Below are experts of layer 4 (counted from 0) of a mixture-of-experts language model. Rows are named router (the router's row for the expert), gate (a neuron's input weights, with its number), up (a neuron's input weights, with its number) and show model dimensions 240-319. Each number is 128 + 32 x the weight over its row's rms, rounded and kept within 0 to 255.
After each expert's rows: a language model's description of what the expert responds to; "gets" lists some tokens that make up at least twice as much of what it gets as of all text. This comes from a sample of Wikipedia text that the model never trained on. Tokens count by the router's weight.

# expert 43
router [158 110 106 152 125 125 121 178 161  75 102 144 101 134 146 102 162 110 177 163  90 142 169 159 109  91  81 130  95 171 101  91  81 117  57 135 126 167 107 128 131 196  90 128 118 155 141 159  81 183 104  95 169 149 101 141 133 177  99 179 139 100 130 121 116 141 148 112 114  74 153 155 194 126 109 152 148 122  71 113]
gate0 [115 164 136  82 105 163 136 148 188  92  64 101 164 107  94  98  88 130 123 151 124 125 107 201 178 109 138 105 109 163 127 132 143 137 123 168 152 125 145  74 101 151 127 101 162 168 120  68 163 157 150 129 120 139 121 149 129 101 119 129 103 133 136 147 115  74 115 116 160 110 164 123 148 211 111 129  61 131 143 196]
up0 [179 133 154 143  63 126 139  91  99 143 105 105 108  95 123 130  92 127 135  90 105 123 111  75 122 132  72 185 125 119 144 178 123  94 123 143 139 117  95 158 150  94 136 172 120 129 146 203 109 120 127  81 165 116  75 107 129 102 109  57 167 169 100 182 179  65 105 139 164  90 150 155 145 187 128  89 112 180 107 130]
gate1 [172 117 132 134 120 138 175  83  47 111  93 186 154  80  63 161 212 140 124 137 172  92 157 173 125 105 152 139 129  98 144 159 209 123 113 133 124 156 167  68 119 133 146 101 109 128 105  88 114 129 106 129 142 143 189  91 127 162 129 140 130 116 105  90 112 170 129  97 172 146  80 130 179 114 130 189 120 124 108  69]
up1 [110 132  99 130  92  99 102 132 112  64 166 185 153 153 205 201 137 123  70  68 143 192 154 192 126 117 140 146 108 125  79 134  82 132 153 157 140 181  96 169 107 147  67 173 122 111 103 154  79 134 116 137 143 134 142 162 131 137 166 133 123 134  81  98 113 184 150 112  84 103 126 107 116  62 119 151 126 103 141 146]
gate2 [100 134 167 120 168 131 215  90 190 119 193 103  83  98 106 104 113  93 125 164 147 132  91  88 158 139 101 110  99  86 129  88 155 130 141 148 151  87 180 168 112 166  92 118 115 135 103  85 127 193 110 180 111 128  94  96 128  48 142 153 124 132 143 149 137 135 130 150  98 144 117  56 212 119  87 141 190 109 138 132]
up2 [142  94 152 186  75 128  55 128  59 108  95 134 156 119 124 122 101 168 146 140 116 123 127 175 115 121 152 150 118 124 149 138 137  92 124 126 107 168  43  88 114  69 197 153 123 120 146 143 115 104 116  56 114 118 152 173 111 135 144 118  94 154 142  98 128 109  97 127 159 144 136 161 109 159 164  92  95 118 120 141]
gate3 [149 117 200 112 114 127  93 114 133 160 126 163 101  85  79 117 167 109 165  79 192  80  64 137 150 147 170  96  70 146 133 130 148 114 153 122 133 122 133 145 116 133 137 119 168 118  68 186 161  56 164 173 114 123 103  89 121 127 121  85 100 132 120 150 112 175 126 105  98 143 104 116 122 125 166 138 153 116  62 146]
up3 [145 160 121 111 170 149 185 151 186 123 144 101 190 187 131 132 139 108 108 118 112  95 170 119 127 201 120 117  81 123  92 184 135  81 114 154 137  75 166 155  65 137  85 106 119 128  91 119  90 150 117 125 133 155  90 108 136 136 104  92 162 142 156  89 202  97 151 135  95 134 117 114 134 109 136 142  95 137 151 136]
gate4 [ 90 147 108 121 117 145  86 109 117  80 137  58 175 114 174 160 204 131 115 125 112 171 147  91 101 154 182 116  75 105 174  96 122 120 113 146 134  93 101 144 141 156 121 120 174 106 140  73 103 101 113 123 155 157  99 121 160 192 101 133 127 106  68 154 127  68  52 156 160  68  92 144 165 137 144 181  88 114  94  85]
up4 [177 110  91  82  62 145  69 100 122  72  71 138 154 146 128 117 149 110 115 129 145 127 102 152 172 127  97 157  73  92 131 170 173 127  89 136 216 167 148 162  91 120 198 127 182 108 152 120 160 136  91 162  67 122 129 115 129  64 154 149  71 176 126 151  94 105 163 128 146 169 186 147 110  56  68  94 123 110  94 147]
gate5 [166 133  68  82 157 153 125 148  99  56 180  95 119 130 157 129 128 113 133 173 150  92 124 159 104 167  55 173 138 123 133 156  99 151 112 165 155 201  80 119  91 136 126 119 125 107  78 151 107 123  94 162 191 161  56 193  80 161 161 129 116 126  68 192 174 147 127 145  88 105 148 133 108 135 187 124 103 137 129 133]
up5 [135 192 105  88 161 134 179  89 145 109 125 133 137 106 148 119 106 149 160  57  89 156  84 147 161 116 143 144 121 116 146 126 103  93 164  90 140 154 156 130 126 139 125 152 158  76 163 170  94 190 153 219 140 106 148 104 195 153 154 119 166  98 109  95  69  95 158  98 107 206 107 152 148  67 103 128 100 158 171 191]
Description: Short open syllables like ha, ta, la, li, ma inside foreign names and words, such as Letha(l), Piscataway, Hrvatska, Gandhi.
gets: "f", "ta", "ha", "ma", "la", "r"

# expert 14
router [188 108  86  53  69 127 101 135 135 128 133  65 123 101 152 128 112 176  97 119 151 156 111 128 119 134 152 140 123 147 166 139 187 103  70 148 173 115  99  93  88 104 159  94 131 120 178 157  41  78 141 124  85  87 115 104 160  98  82 146 100 148 104  55 140  96 127 119 123 103 102 201  75 129 174 120 157 168 188 117]
gate0 [154  93 114 139 139 140 198  88  99 134 108 145 135 172 150 155 163 124 103  46 150 139 100  93 183 150 169 140 145 136 119 135  92  57 131 106 142 136 139 125 154  87 147 106  87 135  85 138 121 112 185 179 118 175 134 142 141  84 165 129 123 136 156 197 144 158 186  99 139 119 109 157  92 130 118 117 176  86 156 131]
up0 [128  90  92 136 127 113  90 127 101 122 135 133 139 148 136 112 141 136 122  81 155 120 123 137  42 207  48  74 121 145 139 139 191 169 143 125 169 130 109 104  80  74 137 114 110 102 151  80 126 199  89 142  69 136  80 104 107  70  59 132 136 160 127 111 144 128 143 138 127 162 108 165  92 186  90 114  85 128 109  81]
gate1 [176 190 142 120 115 128  93 116 151 131 190 152 119  95 121 163 202 106  93  96 125 100 108 110 162 126 112 133  50 122 132 143 103 159 139 136  92  98 180 120 134 172 111 116 138 147  79 181  81 152 104  86 139 146 139 147 199 155 137  98  77 190  25 148 168 133 146 122 188  85 156 123 123 156  99 151 129 166 169 183]
up1 [136 139  66 160  82  67 162 170 145 139 201 142 138 135 108 122 145 121  87 120 185 124 144 120 152 122 144 152  28 101  98 153 123 163 109 112 122 118 162 136 156 141 171 136 139 104 120 115 132  80  84  78 121 132 148  98 161 167 149  99 145 106 100 167 127  71  92 106 167 158 146 118  85 133 145  85 100  99 112 123]
gate2 [144  85 134 116  99 136 146 132  91 139 183 117  92  84 156 136 158 133  93 118 111  53 172  84 126 141 138 188  89 109 165 118 119 103 111 163 101 103  86 137 115 100 178 158 145 151 161 107  64 131 133 143 152 169  94 188 160 102 159 102  97 134  88 146 130 126 143 144 123 128 102 100 103 139 154  78 166 106  90 132]
up2 [128  82 129 113 162  74 130 107 193 132 108 119  95 136 113 107  63  68  93 131 151 101 113 189 195 135 169 156 182 165 144 152  92  93 219 105 141 164 150 144 133 144  90 167 144 159  86 200 133  42 124  67 107 110 129 154 116 106 106 139 162  98  97 123 157 134  97 161  98 145 115  81 128 141 147 101 141 120 149 137]
gate3 [ 89 150 151 149 115 162 142 111 120 118 139 150 147 105 137 146 124 119  86 141 106 130 108 122  84 113 153 137 149 128 149 108  77 158  98 107 143 132 124 126  90 105 187 201 114 103  96 146  95 155 128 104 151 146  52 109 113 133 168 149 110 135  85 111 138 112 107 194  92 107 209 119 175  81 156 145 183 118  66 161]
up3 [ 93 147 123 212  72 120  96 107 122 142  73 193 156 136 139 120 127  90  72 126 167 162  52 155 113 117  90 118 125 152  98 136 173 145 130  94 117 142 130 114 151  98 120 100 138 107 108 111  59 168  69 158 124 199 103 108  76 164 134 164 111 117  80 119 129 107  88 115 118 133 187  99 126 101  74 109 171 106 108 103]
gate4 [147  89 115 134 143  79 177 135 135 169 115 122 137 102 124 150 139 156 129 192 123 129 179  93  83 122 168 152 127 168 179 156  85 154 103  98  98 142 182  93 143 125 118 134 135 101 138 141  33 155 133 138 124  93  55 134 141 139 125 109  74  87 102 105 111 149 144 125  87  93  90 146 128 103 149  90  73 152 123 140]
up4 [ 83 107 137 163 113 109 167 101 113 113 109 160 136 134 121 102 140  81 140 123 134 118 149 116  50  73 155 197  75 174 125 142  97 116 121 131 145  87 129 164 184  83 102 126 119 110 103 149  85 169 159 110 127  83  83  78 149 144 142 102 138 108  63  85 130 117 161 158 134 141 130 144 118 182  86 107 102 155 150 112]
gate5 [152 108 120  76 140 123  93  71 106 104 140 162 124 131 167  64 112 160 120 150 107 129  68 112 137  88  76 119 138 158 121 105 171  91 144  93 146 145 137 110 202 163 154 144  88 177 144 133 118 123 135 123  95  99 164 147 117 112 119 150 112 129 107 119 140 128 162 156  93  99 137 135 119 107 157 198 147 153 123 166]
up5 [159  71 150 148 153 139 149  98 123 143 129  95 166 129 144 161 109 147 158 140 183 128 132 148 120 131  65 135 175  64 105 132  74 153 133 137 172 137 135 140 166 166 162 143  97 146 150 177 115 150 162 109 149 129 151 166 158 148 148 128 184 143 126 153 104 187 170 120 149 143 140 151 144  91 143  68 113  73 157 119]
Description: Continuation bytes of accented or non-Latin characters, mid-word pieces of foreign names (Giacometti, Bucharest), decimal digits and dashes inside tables.
gets: " 0", ".", "  ", " —", "t", "c"

# expert 22
router [128 145 133 147 165 142 140 196 143 121 115 148 141 159 100 137 141  91 124 191 144 145 140 139 157 148 158  96 124 171 101 193  85 141  99 113 141 177 116 126  99 194 147 136 126 125 155  86 134  87 144  70 119 148 128 138 116 121  62 151 107 148 101 155  83  88  94 101 188 164 152 135  93 127 173 144 129 119 168 100]
gate0 [176 114 140 105  83  88 164 132 186  83 192 122 175  98 154 143 123 140  97 170 149 155  94 109 146 133 126 174 158  88  96 214 139 114 133 155 112 112 149 161 137 121 116 122 152 160 117 148 125 190 149  79  97  87 106 108 123  87 140 147 143 140 109 163 129 160 124 130 131  99  88 105 116 151 203 130 104 162 134  82]
up0 [106 146 102 129 130 231 158 165 147 136  82 141 151 158 142 168 132 151 123 111  77 137 129 163  63 148 149 101  98 203 145 139 133 137 204 188 193 154 172  73 140  89 118  58 144 133 113  92 108 125 120 157 166 108 156  88 139 141  88 142 101 190 130 142 128 148 129 126 137 183 153  88 118 138 185 149 135 156 142 170]
gate1 [ 61 113 122 105 100 132 142  81 124 161 125  65 156 151 137 125 119 129 136 117 140 100 120 127 185 146 147 138 115 180  95 105 130 138  95  97 143  99 114  74 150 106 125 146 196 125  81 126 156  97 165 120 161 129 117 158 131 110 196 138 112 151 126  97 171 117 155 104 152 109 184  80 120 142 112 132  87 185 133 137]
up1 [ 92 102 134 110  84 156 198  99 162 104  80 123  93 116 116 132 181 105 127 183 108 173 137 102 142 109 118 127 100 171 179 145  96 104 118  93  96 158 175 111 139 165  97  94 136 110 121 122 186 161 131 161 147  81 131 185 103 118 152 103 183 162 174 132 114 125 142 111 175 100 114 119 124 115 149 184 154 119 128 203]
gate2 [174 154 160 207 111 154 117  96 185 166 104  98  93 134  88 147 166 112 146 102  69 164 103 174 164 116 133 196  60 113 139 105 189 136 131  76 116  41 111 146 103  85 114 126 125 158  62 106 134 155 142 140 131 142 121 172 169 130 130 143 149 130  87 215 148 100 149 147 169 111 108 118 194  84 113 117 158 107 132 106]
up2 [185 121 105 165  55 118 114 148 158  80 131 184 121 137 119 131  96 127 114 108 142 141  94 139 141 114 166  88  54 130 121 109  86 137 121 132 161 160 118 170  73  42 112 103 149 152  98 178 183 120 100  94 162 151 104 181 217 148 138 107 160  86 115 118 212 137 119 193 143 117 105  69 110 113 132  96 150 159 131  84]
gate3 [122 121  91  95 130  78 159 133 119 172 110 108  98 130 187 192  79 103 139  76 147 122  66 114 136 148 107 122 133 135  83 123 165 166  91 128 148 149 127 126 170 150 166  69  71 129 140  99  92 150 117 157 184 153 107 106 166  91 177 107 208 139 130 123 205 101 142 141 181 141  88 136 180  98 132 145 140 165 119 161]
up3 [150 173 114 130 126 113 191 157 102 132  55 127  95 127 116 220  68  90 144  74 158 144 104 142 126 128 159  81 174 166  60 123 147 150  66 118 163 130  99 139 158 116 158  99  78 108  76  71 109 123  92 178 169 154  89 107 116  94 127 176 150 108 124 114 125 115  99 151 158 117 102 135 147 112 133 139 153 115  64 138]
gate4 [180  87 101 105  88 129 167 146  80 115 130 152 105 114 134 128 132 115  92  74  59 140  85  80 173 132 164 106 133 152  89 156 153 161  71 120 189 170 175 168 170 155  69 160  90 115 126 167 135 145 128 174 102 173 100 122 172 108 159 166  59 132 101  95 105  81 134 117  98 134 135 138 205 171 106 122 224 155 156 132]
up4 [130 166 107 122 168  82 111 142 162 134 139 128 169  98 142  60 141 103  99 118  97 106 110  86  81 144 136 113  93 116  84  94 174 150 102 163 159  99 125 132 160 152 184 134 120  77 157  72  88 165 177  91 115  77 154 154 130 155 142 156 146 149  99  94  90 115 120 144 184 109  61 154 149 155  71 106 156 181 154 117]
gate5 [176 124 123 122 151  69  86 146 112 122 186 147 160 168 126 116 124 130 146  70 115 138 160  49 118 108 229 151 182  91 147 136 140 163 167 103 157 140 136 132  86 151 135  90 119 129 116 130 173 118 130 115 120 160 131  99 134 133 191 127 157  98  96  87 134 107 175 181 139 143 136  88 116 198 137  89  94  99 135 147]
up5 [ 74  72 130 144 121 129 121 131 141 159 116 125 116  93  97 154 119 200 158 146 125 107  98 182 110 147  85 106 156 153 131 104  95 129 127 172 120 157  81 177 175 120 128 124 127  93 121  76  85 199 131 183 156 151 120 137 132  90  84 106 150 128 140 154 100 142  80 116 130 143 127 182 123 142  77 160 125  83 109 106]
Description: Country and city names and their final pieces (York, France, Minneapolis), plus numbers in sports scores, results tables and dates.
gets: " 1", " 0", " 2", " 3", "d", " 6"

# expert 25
router [129 158 158 129 175  96 210  76 106  98 167 193 140 154  92 129 134 102 127 159 127  96 116 146 132  87 128  81 147  91 157 163  71 167 130 117  79 155 149 192 111 171 116  78 145 116 159 120 140 105 145 147 197 138 154 109 148 152 144 168 145 150  90 144 121  93 152 105 183 155 161 163 174 105 107 123 116 109 117 144]
gate0 [137 123 101 164 101  74  89  96 170  98  75 153 118 126 115 136  94 128  58 120  96 161 203  75  99 110 142  51 163 124 126 100  98  34 135 131 155 143 155 123 105 137  81 135  99 107 128 113 108 177 157 133 128 107 137 131 143 162 165 194 129 157 164  97 100 128 191 101 109  41 147 133 130 130  96 121 173 101 102 149]
up0 [122 122 208 159 121  66 134 127 150 162  99 132 115 142  61 178  97 126 155 104  94  99 165 116 125 168 158  89 147 119 116  79  81 119 155 152 159 171 135 171 122 112 125 156 189  52 152 130 130  96 175 156 152  68 126  76 151 170 152 157 165 160 207 105 130 118 146 130 103  60  99 142  78 133 141  76 142 119 135 147]
gate1 [ 61 149 140 117 146 117 151 146  73 113 154  88 146 171 108 146 157  80 113 119  55 115 131 116 118  82 121 100 164 141 170 176 127 117  87 161 135 148 160 136  81  84 108  57 190  83  95 102 157 151  55 105 134 160 113 140 117 216 145 113 152 133  78 119 140  54  85 134 146 131 170  98 155 162 114 122 172 138 189 189]
up1 [ 88 145 115 128  69 149  75  87 153 129 113 126 106 114 144 152  83  96 120 120 145 138 111 157 122 115 106 118 173 140 103  69 166 107  97  93  94 140 167 197 118  89 106  86 115 155 155 109 144 139 187 136 156  97 166 129 139 100  91  88 188 152 126  79 139 158 159  92 132 167 157 150 115 133 140 126 137 145  87 124]
gate2 [114  97 178 135 114 162 149 143 126 170 172 212 168 143 134  51 191 161 158 154 160  77 127 115 136  93 120 167  98  87 139 108  87 102 148 145 157 131 100  91 148 116  84  96 135 158 143 160 132 174 129 108 143  63 173 179 146  99 130 147 135 128 147 128 182 143  90 167  51 137 141 108 162 131 103 123 149 114 127 127]
up2 [162 111 113 127  97 132 135 109 103 130 162 167 121 136 131 115 146  68 164 124  91 140 115 134 132 110 134 149 112 138 139 121  94  78 129 106  93  93 145 137 156 121 154  98 117 121  53 118 137 120 154 100 161  92  91 163 158 128 124 105 131 140 118 172 103 102   8 120 187  49 117 144  96 123 114 112 165 107 158  89]
gate3 [114 137 144 145  75 112 116  58 152 154 154 110 102  97 168 139 181 113 130 132 151 161 106 109 126 161  62 106 165  77 136 137 119 101 135 177 106  96 204 125 134 130 145 160 132 138 139 122 169 116  85 149 143 128 160 130  80 109 156 108 136 101 199 135 162 158 144 125 148 115 117 165 148  87 119 125 153 116 102 138]
up3 [195 144  92 124 128 114 147 149 112  86 198  99 137 126 157  92 113 161  86 105 139 137 106 181 109  62 161 124 120 150 103 138  90 131 117 160 153 136 125 169 128 157 161 192 114 141 148 146 123 127 134  93 143 144  75 107 147 141 113 185 137 177 110 198 127 114 160 169 201 146 134 142  97  98 157 126 178 163 151  99]
gate4 [161 101 142 123  99 207 126 100  78 128 121 137  99 168  74 164 107  96 145 112 112 151 104 140 149 184 106 159 164 110 139 141  88 118 100 145 195  97 101 169  90 145 114  92 113 135 122 105 131 149  51 168 156 124 109  92 111 167 134  84 118 160 130 123  72 112 148 109  82 167 110 104 123 147 198  65 107 134 173 132]
up4 [103 112 141 152 139  85 145 152 144  78 148  99 118 116 144  66 107 171 131 137 153  81 122  98  52 102  79 146 120  93 158 132 195  96  91 177  74 185 139  74 102  88 143 151 107 151 190 162 104 105 148  78 135 128 156 159 118 117 154 154 126  96 146 142 213 183 168 152 174  85 156 141 148 182  97 155 102 160 128 156]
gate5 [150 106  95 147 163 135 111 138 137  79 150 114 102 156 100 141 164 153  68 120  90 134  83 118  97 156  53 121 131  83 105 123 104 138 170 176 124 136 146 184 198 130 137 167 192 122 153  72 205 137 154  69 162 142  89 153 121  80  66 150 116 159 136 158  95 131 165  80 194 129 155 145 130 102 109 143  69 136 101 116]
up5 [143  94 114 130  93  89 176 109 107 182 125 116 189 144 113  55 120 123  85 132 142  46  96  87  92 139  74 106  88 119 168 102 136 130 152 141  93  87  85 139 163 122 171 115 138 143 172 127 140  70 171  67 187 135  59 110 136 127  76 161 107 166 126 154 186 118 115 110 177 111 133 191 111 176 147 175 111 137 167 132]
Description: Word-final adjective suffixes and whole adjectives like -al, -ial, -ary, -ible, social, political, as in Emotion-al, Transition-al.
gets: "al", "d", "an", "ed", "ic", "l"

# expert 37
router [118 104 147  98 127 105 112 149  71 133  80  90 185 135 146 125  83 171 120 129 149 124 107 113 109  92 149 168 117 130  95  95 152  75  70 167 161 119  60 165 109 107 124 177 163 141 104 124 153 105 190 118 114 178 171  85  91  65 137 159 111 152 185  85 168 149 123 131  86 148 126 154  90  88  98  73 113 120 141 124]
gate0 [210 124 168 132 141 129 160 122 117 137  83 133 127 109 126 162 146 173 132 158 150  66 123 148 177 119 164 123 104 154  77 116 164  91 165 120 156 110 164 117 179  75  92  99  58 119 137 125 164 107 210 143 145 127 196 111  98 181  89 136 131 133 175 118 129  69 138 118 158  93 181 116 195 164 120 125  88  36 164 163]
up0 [125 117 106  63 153 115 194 136 173 133 144 110 126 124 197 174 144 152  79 163 125  53 158 114 140 193 157 144 136 117 138 137 145 108 133 145  99 151  65  84  87 144 118 121 106 113 135  41  64  79 130 124 140 134 142 129 179 118  71 117 129 127 151  64 133  74  70 104 159 109 119 155 111 153 151 124 159  96 139 118]
gate1 [145 142 148 142 106  90 169 112  76  69 166 188 123 146 148 174 192 155 142 118 135 154 187 142 117 131 130 106 157 114 145 120  63 186  95 132 213 172 107 166 126 166 120  90 143  75 132 122 100 141 132  78  87  20 179 103 118 124 159 135 193 147 103 144 146  84  97  81 133 140 139  93 163 146 114  90  89 145 120  69]
up1 [102 117 119  56 117  49 135 161 200 192 134 124 181 109 116 118  76 161 185 164 174 125  63 133 191 113 130 126 115 136 123  87 156 139 142 135 100 143 132 108 166 137  64 125 158 115 101 126 185  90 140 112 199 169  89 100 137 108 113 158 130 108  64 102 161 101 134  80 106 128  98  68 124  95 145 122 156 111 144 118]
gate2 [130 124 110  92  74 150 157 141 111 157  94 106 143 114 139 122 138 143 109 162 178 148 103 121 138 139  92 120 108 118 140  83 104 144 117 109 127 105 135  84 190 110 199 102 113 121 147 128 114 128 117  92 103  93 134 188 173 177 171 150 109  69 120 202 112 133 141 155 142  75  97 137 124 153 114  95 164 151 135 136]
up2 [121  96 101 174 110 155 115  99 150 105 132 150 102 117 157 148  93 122  52 118  74 132 168  98 124 132 142 180 113 121 138 128 149 139 171 150 115 102 134 163  93 152  86 112 164 131 113 100 146 123  97 101 173 130 132  81 139 118 130 141 161  94 108 118 100 173  79 126 114 166  87 106 172 107 142  43 103 158 126 140]
gate3 [181 112 150  78 172  91 145 135  42 161 188 148 140 120  89 105 130 118  75  94  98 104 138 112 111 117 109  80 161 153  91 101 125 130  68 141 163 155 108 104 189 107 116 151  97 122 169 163 142 125 130 114  77 156 176  99 109 146 101 106 129 106 138 163 102 131 103 139 139 122 153  64 133 168 165  96  90 174 134 151]
up3 [138 132 151  96 145  80 176 121 163 128 173 136 136 119 142  91 172 107  98 115 137 165 139 126 180 121  79 121 151 171 148 102 107 128  87 122 106 155 126  81  49 154  25  72 186 103 129 166 198  87 139  59 166  87 159 169 122 189 101 116 126 151  97  89  98 113 109 144 155 101 142 163 149 162  88  98 120 142 115 179]
gate4 [139 126 126  99  97 142 121 121 194 196 154 119 116 130  87 113  94 122 154  82 151 168  60 138  79 130 125 141 117 120 156  72 136  96 127 132 106 121 141 150  90 128 139 100  94 140  84 171 117  82 165  89 117 104 195 200 135 132 179  94  97 109 126 111 162 143 193 131  78  95 144 116 160 170 147  85 183 118 143 162]
up4 [140 127 138 105 169 148 141 112 101 202 157 168 107 132 112 158 145 148 155 181 116 194 109 144 109 114 114 117 150 138 123 161  81 134 149 125 185 142 142 125 153 138 166 169 100  95  95  40 128 126 111 155 147  71 133 160 143 131 197 148 165 137 144 125 140 124 136 125 117  99  91 187 129  88 106  40 167  87 114 147]
gate5 [119 140  88 124 142 134 124 151  74 158 159 166  98 117 136 159 159 160 138 157 143 145 121 129  52 104 133 113 172 152  63  92 139 117 110 146 156  89 135 140 170  87 145 164 150 104 126 133 124 108 123 143 124 141 114  52  87  87 103  25 128  97 164 145 151 111 134  95 103 165 109 122 129 126 100 112 130 129 115  88]
up5 [125 120 109 148 170 136 175 120 139 113  47  55  97  93  89 156 172 121 128 162 102 120 158 111 124 139 142 111 105 135 121 111 114 172 199 135 130 189 151 134 100 192 138 166 160  56  78 115  82 102 153 148 155 149 120 139 108 175 174 122 108 135 166 126 134 136 165 170 112  87 119 165 118 132  92 135 133  86 110 139]
Description: Punctuation inside numbers, chemical names and LaTeX: decimal points, hyphens in 2,2-dichloro, $, backslashes, underscores, digits in tables.
gets: ".", "–", "-", " $", "_", " 1"

# expert 13
router [ 89 125 109 143 188 162 176 116 144 106 150  90 106 176 112 138 111 178 143 178  70 125 178 159 144 142 160 125  77 129 152  92 107 128 150  96  49 125 131  75 121 162 119  85 111  92 134 173 126 156 125 122 152 107 105 139 149 159 163 134 148 159 177 150  71  62  66 102 158 186 118 161 103  59 148 152 138  66 135 128]
gate0 [140 105 131 123 161 158 151 115 104 140 113 170  93 109 180 144 146 111 148  67 215 192  62 133 183  99 169 177 121 136 153 109 151  35 150 181 155 139 146 145 108 156 130 129 114 127 135  73  54 133 127  66 156  93 160 203 129 164 106 118 162 127 115 132 138  86  99  92  83 162 124 103 187 184 168 192 102 155 110 157]
up0 [123  98 127  71 134  79 171 103  86 114 152 131 152 117 175 169  88 106 127 204 166 110 106 143 192 106 117  88 189 114 168 203 105 108 132  87  99 146  90 152 172 136 106 124 119  36  64 109  93 110 133 147 129 117 154 118 109 202 161 164 145 197  86 123 159 125 131  89 139 117  96 120 122 110 181  72 132 121 127  91]
gate1 [146 108 131  66 168 144 150 130 113 178 129 103  71 152 155  84 156  94 142 167  85 100 161 180 171  49 115 128 125 162 156 144 124 103  52 110 110 163 105 136  93 112 118 166 159 142  59 106 171 130 146 120 137 171  99 156 148  85 101 131 108 183  77  59 139 147 112 192 130 118  97 119 135 207 156  85 152 137 149 154]
up1 [126 107 160 189 115 146 101 127 209  90  96 120 124  98  80 104 112 151 110 109 111 132 104 119 127 122 116 172 158 100 129 106 115 109  70 132 133 131 190  94 151 133 130 105 138 126 127  83 170 100 149  80 144 158 129 162 118 136 123 128 148 138 142  93 119 147  94 126 182 105 183 122 197 145 157 119 118 137 109  94]
gate2 [148 150 144 100 102 140 100  85  93  90 168 152 113 167 196 202 171 115 116 105 183 117 159 137 136 101  86 102 152 119 131  95 234 114 126 169 194 135 137 224 112 141 111 133 173 173 110  86 124 125  75 122 119 165 161 216 126 144  69 122 129  89 100 152 115 129 131 122 115  88 130  96 125 127 151 120 146  94  75 172]
up2 [159  94  53 118  99 130 158 123 188 153 115 133 158 109 165 152  23 133  94  70 121 192 129  91 116 177 127 188  83  97 119 151 112 138 109  68 116  70 120 129 144  84 118 177  95  84 169 191 111 119  97 141 111 120 113 104 120 124 156 184 128 117 127 111 140 140 100 162 103 119  94 150 143 160  87 124  84 141  91 152]
gate3 [101 107 127  85 130 103 119 162 145 123 159 108 114 138 151 144  50 164 111 137 132 193 126 112 117 138 105 157 123 159 105 130  93 163 163 101 195 155  88 129 125 166 163 104 152 167 107 148 160 167 138 143 169 110  92 164 146  75 148 175 147 144 160 196 141 126 137 179 123  94 126 137 143 101 110  86 140 114 154 141]
up3 [103 151 126 144 119 178 132 135 106  90 148  83  84 152 140 142 193 164  91  59  86  79 132 114  98 131  72  76 154 125 154 107 155 142  88 129 125  98 155  83  45 108 131 193 146  59 116 114  98 169 147  95 106 112 108 158 108 177 126  47 133 165  95 101 134  94 145 143  98  91 151  94 138  68 136 123 109 104 106  91]
gate4 [114 141 105 110 132 168 124 146 143 141 165 164 160 107 132  99 175 153 154  88 179 158  99 121 138 120 146 169 137 123 122  88 162 168 151 115 134 137 131 241 108 106 134 104  77 115  73 174 116 128 153 151 142 117 157 129  65 141 132  82 121  64 112 135 154 103 137 160  93 125 113 107 148 150 115 175 127 157  76 185]
up4 [129 112 128 128 107 118  79  55 108 148 163 171 132 138  59  36 174  96 146 135 174 126 108 160 131 114 131 122 152  91 151 153 161 124 127 132 148 137 223 134  82 131 143  94 122  83  56 184 118 164 110  77 116 137 134  94 139 129  92 103 131  85 122 131 158 158 138 204  98  86 152 151 148 107 110 135 139 163  68 113]
gate5 [132 106 100 121 124 136 130 139 110 142 174 102 108  95 148 201 109  89 162 186 120 108 100 123 116  94 139 135 111 114  85 146 211 120 127 112 111 151 110 149 159 137 121 130 156 160 101 161 163  63 166 145 126  93 142 121 158 141 121 163 132 167 145 154 119 133 124  28 161  59 139  91 135 222 118  96  99 112 176 134]
up5 [161 119  89 138 106 119  98 117 118  58 131 116 184 103 129 154 127 142 112  73 162 153  83 124 132 148  82 127 139 128  76 157 161 129 127 109 112 104 157 141 170 151 121 154  96 105 114 126 205 124 110 136 100 107 137 188 117  53 123 164 114 127 150 112  64 167 103  49 135 131  84 153 117 155 166 124 115 128 137 121]
Description: Common first names and word pieces finishing given names or surnames in cast lists, rosters and tables, such as John, Shimo-n, Migu-el.
gets: "a", "i", "o", "n", "e", "y"